config.yaml
hidden_size: 192
moe_layers: [1, 3, 5, 7, 9, 11]
routed_scale: 5.66
balance_loss: 0.017
balance_bias: false
init_std_router: 0.0114
lr_router: 0.000812
vocab_size: 32768
norm: "rmsnorm"
norm_eps: 1e-06
learning_rate: 0.00309
train_tokens: 439400000
max_steps: 6764
Below are experts of layer 7 (counted from 0) of a mixture-of-experts language model. Rows are named router (the router's row for the expert), gate (a neuron's input weights, with its number), up (a neuron's input weights, with its number) and show model dimensions 0-191. Each number is 128 + 24 x the weight over its row's rms, rounded and kept within 0 to 255. Numbers have three digits each.
Before each expert's rows: "mostly gets" lists some tokens that are sent to it at least half of the time. This comes from a sample of Wikipedia text that the model never trained on.

# expert 5
mostly gets: " took", " received", " used", " made", " announced", " joined"
router:108121147116123135124120142114125154128120130113140131098121140120147122142130098095119126125165132152123132198154135108108135154175069166130140138165123150151143091118140145132122129154120114135143115110140135102138106067119116141114146118112119135156100098118103141104147127146130113138176148116126191107106126157130103148166112168132117152155159141146133136170169142167161091126116149193146136134080099107154125107117140119118153121109139142149190095103163137153182126126154131114095134146116142092145145087117116121149111146154089130080111146118091128034143123114114125135
gate0:153124137110164155105115098114113119163120147110083135111124105105132127152130072143115169131125171123125134091120160141133130171146111171144118083083082143126151101109131126150151078157103120109152178124170150153131160105131131098166120146121100134120116081117129118111121153136123136155125134111106134122153125115121101149117149113082112124103127151144104132117093096140080157127171148145118098090133094129069156150149124114111106137138127147172151105145134133108161109127183189163149081136127139130103148135097174101157174126116124134113112121116134121160137128141093150088
up0:167140135102127158145117089159105128140122156151160166160104128099097143131143121133116139115109155085106110117098078117106174138132115168140137098093075114139130107159128112136125137145116122122177119064130126102173149123135171139136125159088102139124115100162117143126083146144138125167157140099106153110122131105160127130142103092123120131139129156113170089125074152066109146079135100123109147154116119109095115102107099106137121127143139151150131118130100137120138144113142122181152104138139165125127144140127133123129128066092178109158092119124154151147070139129122124103
gate1:146112160127130169142091094136087115114130156171133141140138122137140182160150140099130131128125104144075125102069133115157120142150138132119100095118167105116127091134156145112130121155135117103113119144140117107097131144083106143143114035187128105112132131118139160149093150144119135085091169127097122108146118125123084168137128124154117154126178137129147142128134129094126093073108091122156123161165122135100120130166129129130092128134081133146125134123114135124116147165113143107120151152116092124120106120150125156125174121148159080092162121147117116097186123141107136122
up1:097147099077146135163141129129125126110164103122080115126114102093108101133140099130118133134146134151150177100123132161078151118115150142162109121138145126115130112112115090135150089153132113175141136153144122151092151089112152158146145115116154095122150126169110139118165129100111121138142110159125133189091130171132167166120108117118137113139156091148121155180145103133132147092144147140182121128119122133118130127121139155149122114119124117167133131135170138145131119110173125095114120149134128155112156110141085146181109138132070149159111130182141058166167112168113123125
gate2:132148109162135112108096129131154120104133142162119120170135175127119111095165135152124122095141167086135187147170099117164126094125109165124134113143137114075119109113115131148163095123104109108091125128136112138144103135123120119104131128126145083104091122152158163143102136137138129116087128089144159123145113161143138046128134130125148135131150137168155099122104140146114115134101127159198124110123092119147146107134155141162124148123155092133115114136073091141095136161108130161143098139118104086074119123155155135100086166119156150114118118123121127173121105119117179121
up2:111137133091122079146142106079100068098126090159110183113110133124094123171110138152135100126116075132139112131111127150083122118149160152152137127121154125165156173144115141113128132132100103129109084135154136109150137150160093097166146116137152102148104127138095110157109148133148147091164121143135137079146141143144089114156171140078146097101139095159117081152155117167096149133166116137135094121092110122140114125144114107130147140114108116146143155126118182113110084079140128134100125137127113133159145091135143136125062138119110136118136123109141102148106120123100161103
gate3:141150086095151133093111143139137146135177114072134145134106130126111134130152112152114106089131131072080122131114174131188153101136107118129126136142141066112146142141138108139092133108104135118127083171104106166111134088128158143097147136109135126116148136117098143127115128058093151086156110138127135107120157127148171133100143126119145172141159137121137114129108116141048109146126131129111138127180108147147151157134100132148108125136086134142151140100102161163112140142129096177119130152118078149146148131126148153129108114100117101124113159155081163143118138087123132130
up3:111142101098122116106153135137101163139185131114119097134120163130087127126156107141134118124102117101085128149081109077135081119125103103175145136106137093132103128127152094104146110143111138111112098133102105141137136146108152104101137104119177116144155098089130124141135127101095153085138120117120123101127145113124159124123129102133142149138074100135081118107126136123037133099152123112130142093161115165149154096116112129114117145105098151097137142146117163136154148098125112095108159182137116110094111127088141131161175127173168149177124121137118156150141154113095121109
gate4:138076096168114153144132156138138117148110115149145125098137120174133156119152127140117103098170112112123106165137146149115108107142088120169143170096094104183167146113160118122123132113154133113144118174126113121148086158102125139114093147161123173146126117075115067083140169126141158156159122119129112133121142196125123110110146106100108144146119110090166155135103118139156097128138103110151152103156124104134127139138135115136136119154134152151146171120122101142135176143110164141110133139161131145079107125092070141119151134138128122139159112145130097126177143085144102122
up4:129120153069134118144114084096139095096128162098137117092087112125099059149116095105110138093141123125113132129129157127134104139107102109181085139152103132141119170126108140211135113081107168110116120137113137139122130139111085116104142124138140141124126133103139111139157130101117175125156129162135130123142129126135067156153143118109112158115156088095144144078128120090100131123133106144122082097144147114132156166164076107118123145129125113130145133098132100082187125114140133131114139106166110121135140165136125134125131128166099139150145140114129106154182163106133126113
gate5:144080154140147094097181147073138134111134113139119112108128156139136129130110125144098126153137119129172158141114148143089092140163156113171107117112088125127123150110153137177100151128119127114128093135106119141111135142151114124086108102083146142123143151127123124109119125124125134145100081120142089116149122158138146126163104168143111205137127164134096125117137169215119112122132162136108141147120168115144174134141199103116118163128103134122119157097120117080148149159184130098131139120101148137144113126158117125141147151112109133111144154102158106182111122121129123133
up5:121101161137147146111123166134064176122112082114144131154111088132139107139148088125148091110147154117128130138144127160154124102163102149113104100116110118087100120121181162134132133108133172140119108112176114131135116095112138103115095120103164160138120137129124108130109098114134123099118119166115099108107104140109108148142115086157115151121115131158141122104113100053129117115121114135155071156112173128148160088153157104103117122130121137136124157170074131116115138133129152168132132097137114137136156144159125086110078132087128106085134110144141126094127130150177135072
gate6:157135190128093114182141117141083097112133134110134142133119160104120133103132118145155141098124133096134134125141055125161104111114129118118086177171132152110126136134123133162139168148135123179118114125138116104117127129120129110143105151122128122150128141175135132141144161129155131129129111086104109115115141147164095111095081109202117117141117107149086171142125147144124178111105148163134118130116097158136128132122107131182122126115168103127058158145128149107130146116140139122127133138109103135153118163105141165131119115126108095165149102145103149154067109173130161167
up6:187112148132121103160148133112124126132136114103100132118113156142136079088151124131116098121161122129124132113094114100163135095116118110080124148143152199167151121124150118143151125115135143183120121147123102134109130169101156165148157090144114164144136204113136126153145142139105142098085143136105142124100119135134144134094117146159138123145131126168118151132107137118111139099119076160137062129163117131126122149124106160180144155119115120116103133101155162148169118119167161174114158132147101115148119131135129175115145159167134150119159106157114133170103145123158154156
gate7:117130112127100110126122140129135136150144157065125152126092152149160140151131132119142127149159118128158122145147140146159150146139105139138142139145158157133116110110127084119153146128137139133146140157138130092136088141115143111071109122174145131158142170115133134129121093157094144142126129134136117141106108116084159131144151128152100133132130102054174102096114135149083109111149139099157095104177152108176097118161094139153116124182087122132157167102086127115157148169108113090120128107126140090119138094095106076104109141140094114160076112108143159131125154128135082105
up7:179108125104152135178103138149128098118146113161140146137112121156145171120166118124129150119153105156065130095119121118124123110129125116124146146125137126124131148139094155115149106137100082182109116102123150177113146125100120163124119142086134127129086077103104140110135142141100086159137169128127128123121162148173115143097159097136133124129127149154121126137105140153136148088130141130116165151117133113067178175116153133172139131135171110108137165127168149096111096120129157162097130098140131153158086095139108170149119110156162118121163138124095129139179149172144121117
gate8:142127152161117120135111129121127104134138107150134105145120116112130082136138206124126146068103100178139119142091129143166088102112158167139136148111140124139147123134113107114132159100136120134129114121154196129140114107141158103148116113124130111140165171095109141129180104144123105165103109132108128147126104138173129133125141153115126108155119134183124141083105135175112146180130154179195139148133116128130158132165125103120135169114107117129126152132141144120158113103083077168141133130146104127129145126171144094150170112133105150140126153143165151109130152188133129123
up8:159120161146100129140092136137135115125161112157128113136109112109107075135112180140133142060111133163155110147100119137165111102122154172151119152133131109137153140132125090130136168093118106143139109135145180164139133123122141109142129104138102116160136182110114117115176093121119087157100107113103121125118097148152139134142134159104148103142130160176099114116111139170117146169128126167198141148143114135139145131183140086115175161103108125130146138119137129139142111125094066176153115121141125135129133084159121079147158124128114145126131166150144152103115126177131137115
gate9:077100138140119126138105121135115128112140149102134105120115119130157144164153166119134090111089130081119189145106077139107137094177076128171164089160116146102144115141147113134119139149145131117111148150123109090152130133145115101117074110138144175099104123128123101133120142118165156112170118139135141170135169186174108154090127138113168149132130135116135112112143124128144090111128137099120113078111141128089112140156155147110143129155131100119166128123097146165115137127105146107192156150115146143125124134106163152122111158150137103105097107085134090136149110151163105110
up9:122142133142122121152090099112113159089145137084174167114152096083134123134129169119125130126150100091109163125102104161117075066110090126157140109115119150137163114119142130120135163089131115125127109120136132111145115163114116122098129098129136166122133133083112080145129145117106151145142111139129117152121179151199128143127157105128142131115164087131132124098127129119096149161147102096102117089118140121150072130144114114120143130127153087122183162126128093140130132136146151118152117129130123192174140147147146106065129118151092129122104155096120079152131127094146128147
gate10:101149185116101087144140188115145090161151135081115140108112185091120151100176139148100086127098137123111140097131118134118126115140106174072114107098139106121105149128079145118130111137161097143150151119125149162112148141125132086152143119105140108155147136132151130099136077120094111123104127151118139114130122161127134116120160162157131126144110154128077129119178121134140141093156140141116128101113143119104155102121129177124141125153084132139120139083141114146132097125139142144157152111116138163103112158161102139122126150102176126116181157161110091148159146169126169127
up10:161104142178113179125148144059157111131181144127174109163114132114091092098164121103091109096129136140154131133138156159132139143158108160105114114126165116103143159150092142147131115093164148117124122122133149140134137134107174169138144103097126146134160139123116115070130101144106103103113128130116188088143148157102139113112165147128093114149110110091105146133106120131125110091108124116133154078122132099106120122125105191149096070151140131137157139135109079117105130104146131144105120133137125153104115151090090135128142120109164154098153113110153125115112133094126126156

# expert 1
mostly gets: " which", " where", " who", " when", " what", " that"
router:131113109130125142132144122121127126136108097108156116074108140123142151151141085128152087123131117121120122190169151106172131134123094113095120176104102122147121127073126103149168108144135091190139097153146141105139142079151170114146163112115150116162090123131154122111105114088120160149126169141109129143128159125092150145083099125122128107175104128070158162178137116129124138121135135144139126131067134166124109102115114111109122144080120160163158123115114118150155100168101125154142139091126143085119168128130163153132100131154137143084161152137123142130138125135114115147
gate2:092144151092077101115127102108163137105127114131129191095153107149134097149161140139151128130154134093134110124135196133153150149169183178143095177111094143141125121124153163132112132119099103130124104157127135094132117147136123156131154142115120124082113163132140112131144107095141137116134128113145194137145093135153133133126105161110113122135112139110144112128164122135130161130092089121114102145135147122109126121154107170144114151151110134159136148105153123167104122123117099126149146090130120102166159113175155169120091100130170106146085104124141108066121155140126104181
up2:132073129126119142147139113171142138158147152130119128131105121172130122102121133135116152096096146158134127134153053123144125136173102097096159099126170096131122126138157111128136129117139084064113110135076158134109117050141138103137070135131104091123112144163119133118153112114100138120134144110131117166149115133129144111113101069152126121146139185118107116121098136142117141126106137111094178112137146115094122108135130047103121115103145149085132136134111094134100146106105154145152120119110140153131136129142142090117136099126081116155143106110143109097102125160109148101
gate3:143134176123116103130132100163137137105094124128133101085133176109156110160156140131135136108108124142130098170107096144146104080141136130089118120125129115110142134134119159129098071107123125115154118152159117135147132094161094101126152177144114145113176070150111082143107141107120150098109131111150130127140104162142139144089148165086123128178101107097141128134121156090131122141089138127137110138158150123143126117146127117085103136081169145103149152165106136111076159110119115165132155123162113109124116140107125104122100214099098095105145136131125128103093141105101133125
up3:147118138103100109136164115135157132067163116145136188130141152080135129088121117102138140093135134147162131097154153160150136134119178117109122128137145133093121134107126129131140094140136160134135153138136113140142134122128117084136114146132109136133107134129098104123127133153169113154123094111132140094131083099101154109146111117132108132131126186161141159149117122151158085145125159138097115076125112126143086111115102110163118122143128135101107150136157071140113122074126127117108170109063136107121127136160150147187160141139068114098097131102129159121103081150121062134
gate4:133153111139139144092192130119170145145102131172112144185121121094153150152151118099155148129108113111129132122145158124163108147124116096168099173101125082138132117145160088139118133117125140092138134197127145100150124170138163149122108103140120110127176138121125111143150149098140170103107138154147174130126128118119115138118093121129125093120123102125154140151115107084143079139070153082155099131101128107128096143138114120121137147107136134067134113114141101120123145118130141168156161106086145122111140136081127127148141174100135093109131083131100086094148096119111116130
up4:089132126160109144147140140122115141101138067130124106151156154121138120126156125136160107142132145128136130114168137098091109139130122132115110112103101145099095070155141104162157120169175098146169111171144160167106079135118138118117103138152138178106146114080118134131097114093127116153154136104117137126173144154134106150144123111111150130126129145111144132149066107094130160157125132112130126121150154108103153136127137155139106091137145155129164094087072095143169125083124129133161115159155129080147111154143167115122167129097147149121110166133130121125152133065091121119
gate5:135157083138141099119173144147170104089159096144116143158093124092143168139152140134135138127124120113082150144137145098133098112145110152119165125116142147148170125141195141095115109125149141120126127123105134165142077136154145093132117081076124108100114134141099112078143123147117141129143184138134114103109183139128099112114112176129126118123137113118126126124088140116159112142153125143086120117106079127181098110114118137137130137091131115164120136174129156146111126090172076143157121113076167113116141115136144155122126075148138154122138086129155132089141117139125143146
up5:124125090119066126129158136106145112091160124122118102136124147097112160135152123106113118128088136154119085111143096163148134066154113152078100131126133163131128139161130122103145125141127137126104147119094127156123082110174112120173133125138139084092145099125096091131124142114130142137144162100098084112115173122125157133116185145139134134146153147141079141140163153127119136147124148121153107080126138144189175101057151088116109121149095142136126121133123123143139143137147096142124127113104149121115133158137137160130117072132154129141138116132092149083080115088115161139
gate6:045090138179125132111161155159139152131123155147160126087134136122140111116094113121134103129126121092098180112164119110111122113123144158115143133119118109125136106132130113126168091110072100109137149176166110122098115138148114138134096099108107131104122138099151165103149103118107140126181090119076134139128132112098156119163154158109126096116146121139153155088091102130103125120098109092155154160128126119155123151154091094137094148111152138154116160130101141137154119146150111124149100126115146109107112127098124157179135055098133120118130120089118143110155119152135084111
up6:097114147155124120101153167186155131164145101145110144101129135106149081098136132104117142137131113116143137112125110088122122131136135133109109097148101141114114135153122138132158175091091139127140117128129123143103118167163170132103123132090123099136125092114152110111143132154153132185096106142124113146134110075140139120141152088141183105092115112147132107110113148104109110161087078154142115138170109103138134080075117129150115084143161136120098110090117102098123122141156127132112129120137134148141136143132107119156120155142135143109192117162168158119103205155127099170
gate7:120157121140126147081164127150143133125119138120158102166104118144090148128159180137098152081154126108108083131106096129164134131126126102140155107096098126140119097141143125102131123129135046123112131195145155100150110135127148114102135131157123157088144091113106113136158135120106120124112145129103129116121127123124114164145128130138115133176108103121150147111125143089140136145187155121114097118135151126145168126137142085142162144114130178082144107096127087092132100120114194129142128132126105141105097164145127151132134179102140102140154146157128177118124151064125157104
up7:109141145120133157102156124154150168072121149110146122164105134117137142149135137105118122069157095119110123173145127128141127124120119147128107138104072127158145099140165095148146106151093082121086128186116146105143093139127100119108134111184122138106172100111123093105131154143139130107122114154075132172149111109127108129153122130110144149200124116127159149130095110123137105129125112130120102083131123150122173121128117138142124128129163137072141109090136088153142103116125163140138179129088117124086118145101130103153121183150149127145135144150142159083129145109120172113
gate8:145123102113120132140183128104145094103123137130146117134152120151141130121137130162119111146149144109123099181131117152163105118136129113161132111117149151176179115100165094099109135154120112111137150135121117087125122087169101124111122109111102105129134123147163121125133143182109089160152136125113122142119138183114113127181138138170108104131136107124146158128095110125121130121124136155119112094105137128078090108145108142183130124093135057089144084160144121110154103068156145128092125129126121103103131140135172135175101192142175151135156138143099128155140111150115127158
up8:104119104146108141074118129080128147097133135111125091137127116168085139139132150141149123143093112106109129156118079112116106134129122149063125090109174104121116157137098123154132148125137127094120100119100111142122095116105134140116110106089096138130148128069126116143130150096101112147166118112177130159134161140143173138126126131092124154105136127103140095149106172133119145156143122065121122165153168094150131142127088107116136115099137140165129096077132149137188126067096126100171154125122116120146168140099116138122103131133137147128143107105123155135179095143112126089
gate9:174140154149107099127112099135125127082161093139156146079092112104152157105152141154113136148137143109147168092137127171148136134151164108119141128139139141172142120115153050120124132098119127135140089143146119136148099153146107103125115140123145132148093136129026107147172140115135168160130137089107101124101136107152100100118110115142138119136138114109107071146150108139104150137145115125139122129098136095114124151128132088152160113134094138130100100133148135133153107144128138163157118185143138190137127100154082146115128129149138091141118103138127094124149092095127122098
up9:119085143145167166120138144134143157171142150120087110205153159131132076168105127097139144116102110139111101156108138088081122125106124147140146107127093120103140111140100198138092101171130122115129159099090126126150146106111146115140153115117115130129144129119210158127107124130132096090134140172142152139164121150117117158107156120133104184087113119149131159111126160099137115122084138112114126121161130151124137129147119155108125144128145140124131173106095157108068122124139130109108170112124090118138130140111153111128116139103135176149152150127137123137117158166134146148
gate10:128135133152130118143129096128137122120129124122107112101104096152123134149131091126092131120112139089163113088149145096135121167127088120076124139153161153072145111166147113122166154132088070153118098153138087116130145113097117132135150107165119158136164132134111114144115131153159124185139132119130089121122156146123147114126108143120109133035107163155128134125116173175136137120104097117155103139114067111154141106135096119071103083150108113105134118124107132117175109133141131161106103140142107112143146118111120168135114177089102135112110140129118129095076123106139120134
up10:140096104085132134092113163134136121115130131132136167139171130115180127108126143095165123137150127144079129148115120165100144089143170151159134131092080096160095146094093130137115126125183181111134145077122173172138073134160121102123157121090128118129094132115167128103121118135136123086105098150115165109099115120139111121129143133128146156174159140128110106141100079118117132136134160128107134126124154150115138151111167136145168154123128148165153147134142143135121122113125111111159171144113153190113148106148126094115104090147110101175131104124136127157158105145125138095
gate11:115124122110161166091117121138105167105137086130149140134157130095096165110076153151108121104173144146143073118164184115153117171112098161143126105137111134105093126109097119133117110132093127134136073130115132137143114097097131116129153118172172131159148092175111091143120123099099148116153145108137141095137140171125138100095148104140184110144136119106124106151157145125107123127128156160118137118148120148136141063109158140118102093129173137128158121106154129130099125098098126127102162137148134160112119152084155111090128130150152143138106147165164141089123111088141111139
up11:087140127101142123120163130125154116125077120102110143104125135129125101110149145136128117096134160120185131079144125103139106122102120119175099159136133166109113131130102149163112120114137154147133116188137099103105134116147120123107145162165134156107098123135157174096129141133150128146171131164113130151150075098132115165115120101103144117104151128151087118143114126114112148149126097075083142086145126053123102059137154131153136117130141134108106138155109111106149184141148129111150117105117133162156156094171141138129129125131156071115089118115134130137131127171122153096
gate12:155092102127106133099170092153134124135098149157156193110131147174101166109145097093103122086160156132129144110145102089172139116122077123099152108132091110093119101104105117136162118143052159129144131126152131121106123106144145119149079122126158127155125153157155128130146152111127173140133102136120090157152123123127106132084123109099090139132090136122141101188130154173148124140114112100137112118126139158152164115117139151132120146125073135160113166119150109133112102150126093121092130169109114126170102114123120149173143098145124127094155144129121109123155123121120136102
up12:135105122126110084092173081152138107143120136146117157103107146167101161113142127085132122088120142152123129147133071086166141103136089124087139130147123095136127121101123119151164121148091167106142117143168113114077127148116166132114101124121138128122132152145134161102131158106112141078109082119133123159125128099123116120133130093135108115128096123143126129171141140143142127145102119121142114111129139180119149095096132140136137119081126140193094168108148142123115065132121096137111141138114130123214149103112172115132147070126132122110117096129113109115180151107146128119

# expert 3
mostly gets: "Personal", "History", "See", " Date", "Career", " Candidate"
router:146167143081098143128132110132145118126155121135143110136088116152103127149153127160130133127106157118129132173083077101103161144101105131119146133138112108174158179173084127096116138098106099086138121160159144169108121151100141156156086110114135063121122107143155123154149111118091123136102098100113123140079141146133132076182086104141127137106150100157110159124121108155109113121129153150125155140111144128154155138161143122105121152144121120104170131144120106120113131121111151102163100130084084145147113132140113111127102159082120069122132125132177113121111166145118133118
gate1:118169124118159106088108139148144109139132142128114146163133131132119158137124180144117133165104134122141171190178081145090140145136126086142078136141144121132138107143158161154111143118126129133134134141144137094138136121072122129171165168162131138131126106104128069125133142115126145136117135128142113128102121102171131177165132155126132138152151146169125146134132135175112137124129166113148065103131121110119123155119124122163122083143059094093100115143132143121089083161150152143145165152118113139135082127133116105115142110164061162138125154121167117118117148111131146122
up1:124110150179164165125132148116112139115104138134137140097120147095129141112123165137135105127122146105105083128113109154134135119158141074113144176096138120173137086109138089127125112147165124135112160110106121121137078169136110179099127148095170114118149104123143125141126121142132118087119123134125103142122124169122100115133149122108159181120154130155105129100142109151132150146126159132137155103142120124131130126164158137100101133120095119163127095109132144149138124137102110134108121152123105155102109141116063110183196147039089125133144150097137174130103127142172129085
gate2:148150141130139115148102090179137066142134141123125112135121160141175186123156095119095086102153139106163165166103119104144157109143095108118153147122121139160134169157075139139137144147099159142113114141129110134136125148089152151084125112177124134124154112140132136107141120132121141163094144152146115075108114154136128161140137137118106147149134127155136157105170125116142144147088091167121096088148129135109117075118123101136109147123137081121122103127094144143132121080134123101148132190089105096149138086138144122150147134111175088104138155129112114142096114093143145111
up2:151102141098105126117188130117118161100190135090127166104125128126157132124102139111119092160159122122132107107131153155121169123107116076139146121141161109129109176117130115151109142125153170143151111121160168121079152118156145147146141155113104122111113105127144138102130170139149155108138088158116088110138098134143133080157162135127156140110144078106089137145123103160153107145126144107098100101123128122110132163124122088147105092145120155080141149111124142109151092104109075139111155153097173142133104157113166118153113164125083155103143099109156120126164146133108118147
gate3:132191128122105144121111152133120116117115188120150105110161116103111121119076090147143149124159103083142135109086112150147148127125149101087104118161148139164157076109129136127116117100153157143123140101152158161138117162125120120142186116127153094135141117124113097109111154149101095141155092127120143162154113151093136133125088123111152113119123119123167120126095143144095099170177148121157141150163111145119116123112114114132133130109129099159166130153148135126148164115159156122110150181120119112160108121138159124142146161097061119140091082131151106068103113117107137107
up3:121167117162142149167135133096160115098087101104114119174112132126110081130147120115123127104163144112156137098158134088143140161151140177122160111133078119115137168083131135131124128121135149127126110124115119142106104148145140115154121138115139133132127118172136145137147128099125073147110119151084108159115171103162104124109078108150100131167116155126151136142162145144127119134073130081109144151110127171155119111124101135158133136104124111213108147149104153099166137112123134114128173119156105153118112139121107139122145150148162117080120128131178098070099112082131119126
gate4:136118143118179106128155116122119135077171084125127140110099136123072134143137183135075123117151135121041128105153156140145141105145134107122101149114111122104168128139117164108114156125134107156126184099118155153128156104114109106137141109112119186130163127115160103109139106136115075119145092147145126117108117141145117135135126151112103158171098122153107161105118143135154113133129142106080160136121137081157098133142154096108083177101133148107129116145116135117162157107145111135119163134139123169132132115144156090100141162120097085135099121147130141099139123103085134103
up4:116162158165156128147128146137141095167122134108103127132140156164140073145122128106128116126148153150129125143116120117112164167122158104143114127111129138100146111115133111147128100158146136089124094109163118114163143096130168139114151131086125093099110129132096106117100176139094149109119117132156119145152143090139116138103165109125148090110118122110112188154092146164185166148103074137131102156068121135086177109083102076153100136146147158126151171110121143114152137124181106161112156128127120130133120129145078109114159119124170128140112122140145121163105159123112139117
gate5:203124113117103118133111110122127139106092141096137142132115124134138169147116126166082074103160112095130119122111091135142148111132120129119133103141109114137133144184164134154113093125129100106107147156128154135138139122145093159122124152132134141106119120131154164130119137172086134150122121108163135105149084122140097128141129155103114156107090068153156129085109142136131093135149179151132139146179142083090094121142146123099110151126148101086132137135131159139141137104126152124086122134138097159103145138116090129190081076119088132130087161150144116116165131158110128097
up5:116132148091160122128153153135128140134147131160109161158156132163121153137148132137138133189142129106128135101104143119144131102159106133127112135118117125172156150098123107135145175180141112102091125073130115118125107171107141128092124089122129080143167131116111141123087107109124176088138176159118171094141162149086085121119165121120094161125105163123133139133144119140128126102139132137120085107136152134166127116121117137133129120153120113121161091159104113117118115137110088141136161134133151100128129078146203110117157155156159179155152090113160116131183111124110107112
gate6:124133104136138141118142120159136116150130108151137106154089084133131103112097122128129089095126125102096108167104128139111132132101069158215167116124124081123120109131126096090141118131093150038148134132110101158145131116133136144089123102100113115117149091120146135137136133127125143083146134125116144128139112144139148128065155138128167125126109086132121150126102099148137107126148163115162136158127162141184137159164170111129130151143133142127175139124131122121120111145181107108138119072074110147172126117143134120138160136100106112159129118166126115134153143151137168132
up6:128067109105117117180104133133091128135156144146076121160165194148146130112166136134127105145144100110154121130131127125160087126131121151152121142113125174152140165143146129116124124143085131170135092124145162126106138146144137204133158141119163151117133110117134145134118130137096136125133107152122104133158110128088127107106160121116141109127097111146109137157118117096139103092118127152116136133093109116124165085115112089156084116108143150145154096161124139130128145113106074122135137121140127122126138191166123193124154119187105126074104106149110130132141114097182118126
gate7:094129093162118095141149126131113173114172146131129163125144147135118112081134127124126106117136090105154160166170098110145126157140119119169148159136131143101142142222091133104155108116119132128036178144143134088186133112178086110154128132114148139120162131096134119129152132122122118124160086108114130134134128113131128075119155122119129121117116141111105155110124128121122109171146155154119133138129135153134142103134148099150116124109135157119128156158154135118131111108157107108163152105092118100133157159156124100130148110099075129116161158136116098138118106155116079131
up7:150154108119132104123100094111128128097113127137134109091151189085124072139123125131112115121109149189112152082141203116120104121141143106137108121173123137167103167147153167105141103124161091123123132106146132114123123089124119147123156138104140117171125146160137091092152127121146147103136118163124130133136112126149159164159134115078167096120074103117127113101122101093117121151148127111116139151180186145113132161121125108126124146106127146109127141117148152112133119140100130094112127122116111095092124150143158111122119083154084143145112112145176177087163140108095132124
gate8:127108085132144147109134112121117120153132183106154105134106140079098137167118131117106098117131197140135128203135113141112166122138155114152162140118157111057147076141120133112102134128167100119145082099145109098176129101117163101086112100123149128142125134122104143121142142134125110111148177120134126146100115146120131136128125102085120114129187171131115130152132125129107122124129140134149105138130166130149120105151130143141178129160147142117123103149073150104140114157162171109139065156145094141143103131117103167143118154137143135101121139125096121111176167121147142141
up8:147098118167122113106102131093128167094156148199136129148170124132102122150094146098126130108177112124137129110142040134088140140109145107133123163102139086106145160098078104142155156139127079133119092138114114115109133107177146099110128143121105086114145130142101158143111111105169129169110154158136118101156135085128137106117130104135135123032121132122131140101117122142161100110130143141130120119134138155123106128137118160124089143165130151124156121140076091134112144123131155097135107128171134105122119121150080130140141141127117149121085123133122147104135126106145106157
gate9:127118126146120104120138177141183145172140097131124106068132141134119135169143122154144124143145115107128137154125165167124103152121124120148118125161171131167081057131137155136128129126149132097113150133083124119137125132113149159133152101108130092162131120088114151107141108159105155114161112118141158139180073147111117125133171187112160128150092121118080160147105146120102090161181153129130133107149133114135146153152149114143070141132122110116140150169123106122172136103118160125155098154139150144138129121151181123125127144147095099188126105118143135116117142121136133123
up9:130130146106154153143127093120082122117117163127123154192100108114156140088126161117131126101105140119109120100139103086150134116144134182111147106122098123074155181121117089129120131132097125183141112123160119141125122135152133112108102134157100165120142123143132105133119156095130149135090157116086099118104178096134164134142081088159109118087130129133164091116149116119162155091074117116140118160105131143112092105092096126099179111109128139128109110116126150109096132144155099117131171105114111107110134133089094153111120127109151161062140149138096149143153118139134127132
gate10:142135162138082117104147123135128165090155098099126117166092139155085122115118148123130107075137104109154126171139113113119098155147110140163129122151161088116151104072146154118135136103130163115179134152126126157084141131162107101091128083144128096161129155103135106144134106117149134124172139101150122146148098143111060128158124134122166125148138137092091109202118134118111122137152131142132115118133148103178137160133176166115116143189133129130157104117114103142134123108150096124112122122087139131163138162117121125100175131143099119168110160116122151122135118137146104137
up10:112097108115148129150111141113105067151102180141128138086153126096181118133096104147118163147109150157108134119111133133137114091115151111093122120136141138125128145147121131099110111138122095162089106098122147112146094083093130127130150163127124177120127099157089144090110116143123123145096130175128134136145165111156167140107121080129118107092102098131138156066129102135138134111085120131140162157124126166091138108148090094128158144053123146117104113109131193115125110130115134118132136112166138093072117109100111145141102125114141145111140084136141082148126129107134135131
gate11:089175143126111128133177148170191085136124149118124097145109134120121102126157121110116100107098123067112103139144124144145090122132098156119176094092109117150123132139111121122100130109103150132131103154148109133125110128128126117052116075150130103107101125122146100127155111139176145094138121179164151123122156147119081102086169107141125138144114143127138068113124122151130117105161151087112127110121110141133168112161163082122124145163109110133151087132088130114122136119130105085107125141144071132144102166096113150107103112131149118110148110123160147136121132160144122130
up11:150097098121151120092081125121090166135093118132112170107173096103148124138124131135143157117181127197161135140135118108144175107092143079145105159173167139132125147114123106147143126114155116141146152110135122155099135145123109138168144162106135140155151078154127170130113129161091105126116112076103097155113116114113160136167098116154119117087123145142111183107131172109120118183112106167135122155129129088134077153115103169115119152082150130135112140141170133123128138143101146139131159131160149114146136102132152100155146127121128134153132134135126117129148100095121152102